From a checkpoint of a small mixture-of-experts model trained on Wikipedia: vocabulary 2048, 319M tokens.
Below are experts of layer 2 (counted from 0) of a mixture-of-experts language model. Rows are named router (the router's row for the expert), gate (a neuron's input weights, with its number), up (a neuron's input weights, with its number), down (a neuron's output weights, with its number) and show model dimensions 0-255. Each number is 128 + 32 x the weight over its row's rms, rounded and kept within 0 to 255. Numbers have three digits each.
Before each expert's rows: "raises" lists some tokens whose logits its average output raises strongly, later layers aside; "gets" lists some tokens that make up at least twice as much of what it gets as of all text. This comes from a sample of Wikipedia text that the model never trained on. Tokens count by the router's weight.

# expert 51
raises: "al", "ri", "at"
gets: "n", "ur", "an", "en", "un", "on"
router:132173080095119194118152110212165154169101133120136146137141142109140132127147134116156136134083126108105129092136115038188177136093129136095095075123157129067136165116109160158121125153156141131144082133140154177203128162182123161144184088130181087137155142140164141118102150088117081128136074131150083123139063180095113136136091108187080169112089135164100131185120176145188156120156099126081179090070105136126145081147140149130095114107150076144190123105157146103144095152155089136053128097186139082102102122137128108128108122118175151171137099094129108141170160113096166153141187171149076126166106133136098105150142116124182135096100133150143133101094108140125107164079112121104135109142112082115190095117072175130097106174087143139120186034143103080214167149080137
gate0:120114101098127151115067165213124110106118121078124173150193138098093082118098177153101107120187102085107092122109116156129112162101167158117128108106158099107113118095135168164158149096101092181148100122132084111129109127159130187190144135156149134085132172170158136103089104076135099131142164137142035071219119123149103115141125107162149158127035111170120089119155145113167136146176106112148100154037111196157131112110163118144076092079156154101152111094125105123106183101123132148119087145138143113134066134108145136088151113147103082159138112101166109127129172106122121063161170175121148106139060144121077133167187084140149102126155119210126138113111122179149119156153111129116185157121076066129075174097113153145170092085098067157114109141128156126066148120112160
up0:128134116127118133145156114134178122140175093114138178153134109129064131168080135199105118163124167088134142116090138112134138118157076069183130086109145048124137164171127132128183168155085089215151093124132103151017158122134127110070150066158180181146110153161136117201098144111120149110116137166177116104147128110160135102077194112135085162088132124140133130097107136135119182139180103135128117155099096120094126085117127117091099140147128124108110131103154182081122146099136104157180073112123141174102117121153190201130126107154111091074129112076166159140128174079126168168122109106166147171093116094081118153117198129187181120136139140181125112065120111145133138135170148140155088144124116118121104150139128119087080116146084148068147062145107230167123140103112177
down0:142110151105134177140137122205141169155157141077165125111170154159106095160064084089169062175167158087123137106090081167101165144149147097148140111156194124127107154106103129120068187114119159152134106118090129167064145138152159125114087134165145103063127164098142169154123090105181197169121152173142087177100146100133092110164104151136162120092088159097137151116162113124092163153120107119125155184156113107150196142102031134136141136083106124167129137112093088069104125128088147109238065154145153178098115117170113181127141108091092150129120089112141132132075156092100097118127118193108141103127121107126102148135179127108146152128132142078152136077149084113103098071126160127172125167092053112140130145105134127169154090138027142102081117173130162122118109132145108

# expert 38
raises: ",", ".", "–20", "–"
gets: " 19", "20", " 18", "19", "00", " 17"
router:133125130146124118122117076106105138151141154148129173142132130099106077134138118056144147159105066146118139084142137092148128190164142134080106113149155098104121143086130187125079152130161172136131139130175187141116116150165095202159116118189138143141138125129125141112232148133120101064119122152137147141131096129058066149140111020115099165135107199118137118223119117148180138123139179129199109120092123133160152124155139168128109078127200147131116126124171120122172111132119084162109165110148149143143106221071157145063146121122153160120095040129143112137171115092084183130130151110153112135164090126139049069123134131116131122122082185111136125061135067123151125142126067178111118096105108112124135031083134129125118075127130125130136161113115076089115123142101150
gate0:125077140155141167169120126179087106190100139136135162088116153133126122106124140068105172068099128146154132089096095171117091132105135103126090109146075129117186137110116125126152071138105172116115065101098102107103130114104136138149112185154102231160160089113077159147185186146183154073076098115157167182101128113134110193166085144116108113146143129145092129148181170187108135138097165138117067121130146134114176138173167157156144020137168145073108133107167119184126156181107134202132179167101144162113078154114115117138106112097161094090123136085175224126079108111085082113171162171100104134129091122129182100099121152113149120150110087140135128097157108135126145109145175164140116162160161090117127157142138145196131052116105164121160085141110115139128163111139110
up0:163105181132120128094142086073117131211081147192145144140126203122123103105156178140124132139127120129119156142135109121069105089124113100167119152174087173160115098142107119105080118105090050115150125136146158146133137128086117186141098121134148075104152129133184095140153088142054130087168140124133139121164066168139198107102083181141132076125120196150113117121107052136131171159214128118149088111127169081203152150166113170074114093126211118176145115131082154147198175061069141131111123097129128122108137145126133128107155127113100130147072091163027098118147123116113089127088113142134093104215126129138107108098148155151123180111109174159116154124102087120068090126147120071137077124153098139167107151123147092114117147146149107130108078099128123174151103149147156
down0:140081199133140085129124051085115101182128140177106140107091159128086130077176140146178128137171094147107151121097073129120139129160084097153196149127108125131138116113132100116096121154106081141117147175174141125163102154151112156142103127104086089094087163123170108136175125130054157076162137149163167152163046143122127120126120132107133072067093158175086169164135058150172222165162118099128074092141145053173160131164161179088133154120170184143104142165114144121172200085063116112121122071147145162122118142109162131074197140113122157118064101153081119140159083134115150112135162133118108136143168112131080083094132161113144184134140141153130162091127117077133105144157099051137091133122129174150143172122155123096150140110179137114108104125150141146114064176161122

# expert 56
raises: "gg", "tten", "tt", "mm", "pp"
gets: "ri", "ra", "li", "ro", "vi", "la"
router:137085081107087154139117079152156158089125143143104152151134169093184105137149106105093123125122071133150139113098121107170183147110166104088092121142139118130142178106108147176088124163156185091164111171217173147122136124110101188117182082146147154189136082120151126085134141104121118122122152098120100152148127148119070125144098121173162181166092150206095116152137035136146138129147122101081150121106159165158128147130087178192103099169134044131233137110191145051162123143132080159052149110149140145111093138119113125091084139074142111135121100084097105146126168126168106136145176169159136112150112099106127106142128098126167153121093111121176096085099143124168117150104079142117139075120065145044139137099136137181135102147100135136115124111123114100214147056111139
gate0:071151112169112131155136134114094099134158147151165129139156177102164156156090148148119120127170122125154179083109092087149109151083111104109127166081161173125137142136097135134136093177121151114103132116146109166114202167073179109138215139080146154161143119117119189142105113139109091118077191098164156180149154169092117194140166198167143156076088136140157076201111122156087148126128170092163138113166117111110117162097165155124108143139135077088121155189122105153142162083140147141111160109135103148137095106149120098078085158110109121122171049175149144109120125102094072138089169116163149152165120207158153077175102153189172158152138159135143087144128161184170114128134097173104199136151127137076108129091129183131145105140145087125110141103043118107095189055096135
up0:103092111122065174163064141142147126085136146131139119147147083108132128080166054148149053146151121159096117134074114092101195081188142167097192160147154149105104191127117108095141095130070064041099104122080131155126131129147139120127147159152141121128060130143121107181147139123087136098122117132151120172164103166076131109094159061091172103121129102146160109063174136118118142191112126140122154163092154135171145136122134158108131124182117143156150062161185143119181148092075097101152065195139117133105102098115162110035146120155151138066126076134119117121158155181131120113113103120147173139111127126143123134169111142096172151125125155169168149131152081093121094134158129116111113126163112179149189092145188094146117120146140117084086175167181142117040088159091131
down0:094072068165126139082114168105107085119149121098127088171162147139091115137176148129162101107156140125109107153160145107111125146123089134097183164114142096121095190142145120097177096124153128120167147123104135097107148080149099142041121115182155187089207122144127070085120114106088125148131091090126096156134122136154131100102171150038198103127150101119216101118102135145151179136136127151151129098117122106100164116137110122084151121159173120133192113162115158161109172110200107137145102161209117099196147099103168076093129110120020133153102170164177092110138153106150142122081095128182133146088125166136186183101142158117165162155107174091110154171199063074108068166137104109137115175137167103116153151108152112139127083108135140139136123100132158154084109155128153